python train.py --router_score="softmax" --normalize_top_k=false --routed_scale=3.27 --groups_per_token=2 --beta1=0.95
Below are experts of layer 2 (counted from 0) of a mixture-of-experts language model. Rows are named gate (a neuron's input weights, with its number), up (a neuron's input weights, with its number) and show model dimensions 192-223. Each number is 500 + 50 x the weight over its row's rms, rounded and kept within 0 to 999. Numbers have three digits each.
Before each expert's rows: "mostly gets" lists some tokens that are sent to it at least half of the time; "comes after" lists some tokens at least twice as common just before its tokens as in all text. This comes from a sample of Wikipedia text that the model never trained on. Tokens count by the router's weight.

# expert 43
mostly gets: " car", " present", " military", " fund", " main", " land"
comes after: " the", " to", " and", " a", " as", " for"
gate0:513601491551530568526478465502504581458491464491509442559510505464519597476511463509621498558521
up0:443450511473520531474492522571447437452461605526524551478497429512568483476497530462501646507532
gate1:458396443459501533539552516508550550470436508546536489486458460559506452495467549493499506515554
up1:530547461396549406464465567517431515509462459486508431459413523473499450520492513511463396421433
gate2:617560537489513518488431470463452442591553464422588460527598501515445495497384503429493556497543
up2:500491479437381562505513526471527475471467490429378499493507537548448442512403431558573582551458
gate3:560469510432455481464482559452447482531491565626554456556505464543435579421469470435497512433494
up3:594434551442504478496474550514524524476592472382480465390512404474516491483471444485469467532437
gate4:590549591437430524565504552449465513441512486494514552495533477540565545456436495586486574404435
up4:539529593490521501514509553550479513517511559488490591553561468470570514436479447565497495491478

# expert 41
mostly gets: "\n", " ===", " &", " '", " century.", "ations."
comes after: " |", ".", ")", "==", " ==", " ="
gate14:511555562462520503525509593491550527461484501466441466386495502559462443508566438554450537601496
up14:535413439474424441472472551477459423508515516433595487550584431542472542477453481483498558442452
gate15:406425551477469593538542522466548440416466503453505481466475442468503522504478478541505533398540
up15:519511530520489502588472502417435433522591461586463489482538564538443531558560471426481483489523
gate16:487547547534521483513503511443413566514600563555530520462533581537538488572471525542445477454532
up16:469506524462521574534466481570483448506488458456498516547388487506569578402458477461488506521502
gate17:493494558487510411498469511522563483525455541566465481461456480536495530507432522575477474543534
up17:511583530472491537503454452380533462524559478560483524553534576492419484461465479434477399548509
gate18:473450464480504588508504480460479455449506466708461463446521497527424458511515536417491524439585
up18:551399468489516562481600512434486512507552509548556449432533496500418555481496470440458462465513

# expert 9
mostly gets: "==S", " also==", "==See", "Personal", "==C", "==R"
comes after: "\n", " \"", " (", "|", "-", "=="
gate0:582482534436533537449458571549451429448549478623538555503587555472448520559557491406536426538471
up0:510496412455508393550580432499612540485463455456411414503414473574499482473532524481456531410508
gate1:495482491461477559550471480568458568575456561541535467527418469583583455495560533472521533431577
up1:490442559477499458472471509458506434364561435475534441540506461346533512465422430516505480518417
gate2:451534505531510386527450539516418506478506567476531495569596404492549524534471409434458487491447
up2:481455534509611450542479475449543457515478471516607594506546553537488564461501513614481541400534
gate3:503530562501581560609456555473439439453585683474560517608422462542505526544441545559443546506505
up3:491635459539470524495575482550585427557484432484425483546489549492460542538551605456456497601539
gate4:450467433538504482621439508561615469507485505481543455473485625542462487379613538491516414578450
up4:480523605639471555456417541531451476496490578563525426472506497582456512437520503506539518526517

# expert 13
mostly gets: "==See", "Personal", "==S", "|---|---|---|---|---|", "==R", "==L"
comes after: "\n", "-", "|", " (", " \"", "S"
gate0:541477537480490535515532521450526510601447487528543573478603463519499538463570411465470567396458
up0:410524501399423481501482564503498483526526447413429485477474465477488436599525533556520462487463
gate1:521514410475531491575515465422506467500473501522561527510444538448460411414532407470459481498463
up1:524489562557474489508551388487564470461478487584504531520512604437547516572513559444502544582446
gate2:544562475403633436573501636467455468507533449472462564435489482495520461609458440570476455498476
up2:460594513460496419539424553575376463542550461597403528561413406417590542516443540514582451495544
gate3:430457514464536497480437419512478428507516496538583486445510526501517478415544418577531490529579
up3:535498426499431491534426508497594492469537540554572583563587532458548490423483537454473568471496
gate4:495462537492520582501479457561534428534502478504594493587538463532513443490602498489526419483613
up4:553568546562538494479576491505462443547485578547512500479351545440498424513599542422576419551508

# expert 55
mostly gets: "—", " \"", "ed.", "ment.", "-", " care"
comes after: "\n", " such", " his", " well", "'s", " their"
gate0:566478505476649475425556376512492541492518534546422536575584495616585556508550411489439425519479
up0:539493525474541549548452518482501518501435501544560518527490500495388442525506548462523523487433
gate1:462535467585462429484480424495486535577504526483472426488409439516467522522421503497455498417416
up1:577538506522537554503485543599481550548513521471500534515581496450596498546444437568527404560561
gate2:492498505587461527457475504385513455506420541462499543369563500535496468491517448497531439523468
up2:547592547503548436415478515462523454590489417533533501476514436526476526471478505480513501533516
gate3:526516480514443457499453565493482522644483451536514527447542450484374535495477478471557474465529
up3:465435471461529539640567471546473551563444545499464473570504434482481468406490527529458504496533
gate4:548565441501495500467550486511487411497463562524506590537499452412584430483479484392528540472475
up4:508529490501486506561530477556357503592574427467475498489481577548469522418515401376502537411518

# expert 50
mostly gets: "===", "|", "====", ":", " by:", "er:"
comes after: "\n", " ", " 1", " MF", ")", " DF"
gate0:537496548534518530594542452454531569528528453534438562434484523504531531513439434511463448489602
up0:551438532519465458515549456413514455444564449428601513573531537513523448545429553469472472549546
gate1:509440547521613473457516470526544536517442528467490484473555490577548483491477554488500538541496
up1:485461502468561514501487584465492547549445554436539468534508488626487487480490465552471484608463
gate2:522520527454570505490432486547502491430493487436519551531583448471506532499525512518454469486469
up2:615681504500538521520419589486509484487517469513436492463479479407602462532481492387409365443508
gate3:486390521513506441471537459422504494509525515521533547535573521512567519373516557500459457546597
up3:509544524514509438537452543525457545478507471513538512591474456488534479372506531547524453519432
gate4:476447411499425479468440482579519419423485520518482503522450492475544528425489534497567506522549
up4:468526489554495500503529440508516433493459438467527499504553539438399538512544461514540429543510

# expert 44
mostly gets: " of", " the", " his", " The", " their", " in"
comes after: " of", " in", " for", " on", " to", " at"
gate0:462439487510504549487578489458502489500459481583580533577399467470436523505541518512548509470522
up0:532559565487531447528491497571492501445573479462447505463539457571529529508576420529458462618416
gate1:465535427513447450492405467517484511539434525554431568533599542592483539486446468476558468454432
up1:503506472433475536540495517494509466490520537402567449484479554468453419602444487528447524466517
gate2:476547445408472491508547443446616542506472542531434518491465427544550419457513492483529506533519
up2:515522479448462552480538575541452563511430518559401591479472445517517544500468482503557498535494
gate3:439546481530478472481487459495402436441498525427417501533525498536459449505551549512480434509506
up3:558555497482491542548452469468548441502500473468489526539597584454568534493504383496621516589517
gate4:525524522514488578441532550470552567513531508452504475344453490530552470456449528545415563422481
up4:544493545547517518420465566524529561453490452434458522393464501450604555582556499569444490428523

# expert 53
mostly gets: " town", " family", " story", " Battle", " father", " development"
comes after: " the", " a", " The", " an", " his", "'s"
gate0:413357499463537577535592545487468453453592514511488548480552511533541498463519486467474459493585
up0:558509512619543518489415464466426415491562474456522485472410481653460516446455518490496401487457
gate1:544564491525540460561456452442452514448487555464633565514494552497459481472579501489393444529488
up1:469517581464540503485515537469492595478570512444504593444526536569432550475544456566481453538500
gate2:539601515522578437510627539515558509460447460433457464515558505478580479463544431446503422532548
up2:495448633548432599527579451475483500487536532479542445554571561491506552573539458598458511491472
gate3:450514434498604511558551499487378438515529544443531415550428482537503493356345453489547528569510
up3:435546528473501501469525515535582537462520407460614527514600512504467484377475517487460435571404
gate4:571500555462511475606472536487555437420543543554491413517505401544535509408510417485522450464433
up4:424497542588560479520494482448529583512570477428557504574475553496433455500548475550500448525535

# expert 36
mostly gets: "\n", " took", "°N", " became", " may", "\n\n"
comes after: "\n", " |", ".", "==", ")", "==="
gate0:574537441483479471456420523580516565490493520548560526417456482490485559498463491457547528509469
up0:543595560548486526522508453583583441505447600486714539460555460436501440523490475438527421601505
gate1:481459430574522474582560521483509510479506410485537498444472548493518528587577525554447533483559
up1:529553504464545486511487579473495452460443472447491571499506493530474525506590465509472501530507
gate2:488461546495470445379413524406474489485528566564505433549480554503488536508427520485473464494564
up2:461494511542530585418498512453565557528496433620452499486458521485422453499545539498510448586533
gate3:518551494457488528441555493448502572550480557666479512515452461490589514551420484560487420578474
up3:477414559545539531529495567577579529516484485606515473563493525503501478495497488516443513507550
gate4:574600549493482432423531476509521522450522491600364529514506390480477507516481545604528522515549
up4:558557447528473521464495501449516422492444453423506488504629546526559514514465482508485586489463

# expert 6
mostly gets: "\"", "\".", ".\"", "==S", "==See", "\n"
comes after: "\n", "|", ".", "==", "===", " =="
gate14:509440624487418563473488462420484505451459457532470467496578444452433443541511418607486494409603
up14:476565531527454548474383517458611539535456457502494456500494515492553474511507525519517506457496
gate15:563475538491422631498471541601472496454508503569467458487469537492530411459522470544560509504542
up15:491543557562488533538437493473510433574527512457434438484461548525570490577531577500517462571546
gate16:482515475510459506511437483510500551492482519495596428481534516531595510557478492555530479508520
up16:481548543481560544423576505486555509423456540579374512468469434517558484520539495496467499429474
gate17:433682479569475564559470557419512532396519587494509474432431569493501399453470476474543478516415
up17:526453524500438430511363463550476547513520591534481527414465499536437429504472501391590368515508
gate18:560559550524491467427489566419480478531420536548599526412527615543620460498401499507473460464509
up18:522542521591529566427551544474501490539483459527602437519537458522418539516551452568438496533515

# expert 11
mostly gets: " also==", " Born:", "Personal", " Website:", "|---|---|---|---|---|", "|---|---|---|---|---|---|"
comes after: "\n", "|", "==", "-", "===", " =="
gate0:489552461392526511535548500485528444453553538516541456504520529495560510495416494495467452416601
up0:532455508558433535511434541490466440486463533513505499442540505535522484481599442384508475527502
gate1:426464433482463509498478489468482478508485606508465523497499455484431497382433511524530586423504
up1:485498573562497461442456464503566536488458430502583571503572629518498454489535577460479499563515
gate2:596493489472565499511435474493511517495508456467545515461531511531503556468545532405556498491492
up2:564542569511577499522504466456485474498540478424503462514436463496424478515477556425468545565530
gate3:494498480504545537492553529474509565468429520478465507427480499455547500546568533442430463583498
up3:488500472415627446525491599489478543533494513509465471484469538571486552577591391512427466521565
gate4:513564523442510473531513539560539533502500497525550373519528510449558501511464453503412507368661
up4:474468506496491524460492469445449426532537479477508593461515557533486486446557552493536478562389

# expert 61
mostly gets: " published", " said", " election", " life", " Born:", " character"
comes after: " the", " was", " is", " a", " are", " The"
gate0:550422540523508561508504579503513603467606445559530470364522543511459480403492351534459515427432
up0:485486465473423519469536596462484483456532425527483474404494559520548499595439487398546472511529
gate1:503476496545434537450479527426515480534448598476465428474495586465544409414499507530530548484537
up1:487559516509550450497520522565461533501569521606490537524405490449502494464458451447576577462486
gate2:434465605531553467540479592526493524427502561503529435499566557543486422507567466522430513534465
up2:507491433526476501498505493466517467511495436423567486350525495444517570507465407534480497526489
gate3:564499475518483456452467539463508461507554553451578444481542494450563541441446384443479429527498
up3:500525513520421519533469462456565450507509512498431575477464568530481498559527558500483469449453
gate4:552479489438459448464429543506569547500483534497411479471544499436576476478526524474452436510509
up4:500487492506489465415486435466473443506485544512495454579531449498432615549479538541550562410514

# expert 2
mostly gets: "==See", "==S", "==C", "==R", "==P", "Personal"
comes after: "\n", "-", "|", "S", "B", "St"
gate0:581509522568434552466536433581547524432501514409544377479500544549513425436548494420494659583478
up0:575407460540420439551479428598459436335486546508527500529476509535526506381546497439486546505596
gate1:480592466534470489491553469489486530488575456450458516529581560516534513453509463480538565551465
up1:525456514501571545521507495508516486484422437596495524519497463509509547492516568451498469533555
gate2:443530557452552425539471507500510506534539538471513524518448397502482544451445438475502441544452
up2:497464566537507468508497541377536514619514480509511561475481479402626516464454476509481446518509
gate3:555530469508466541618457437541533461435492447474559455474500471416490521531650461444561462481569
up3:489460499504497483429514402396569580512503472458501483531550519515611565516445426587540573491479
gate4:412488504488511473593513470477474545452445543439528513529608497555451472560483535437470533533518
up4:537544519588464500452373481396503523470492557545487446490575522469515579520483611448601483470483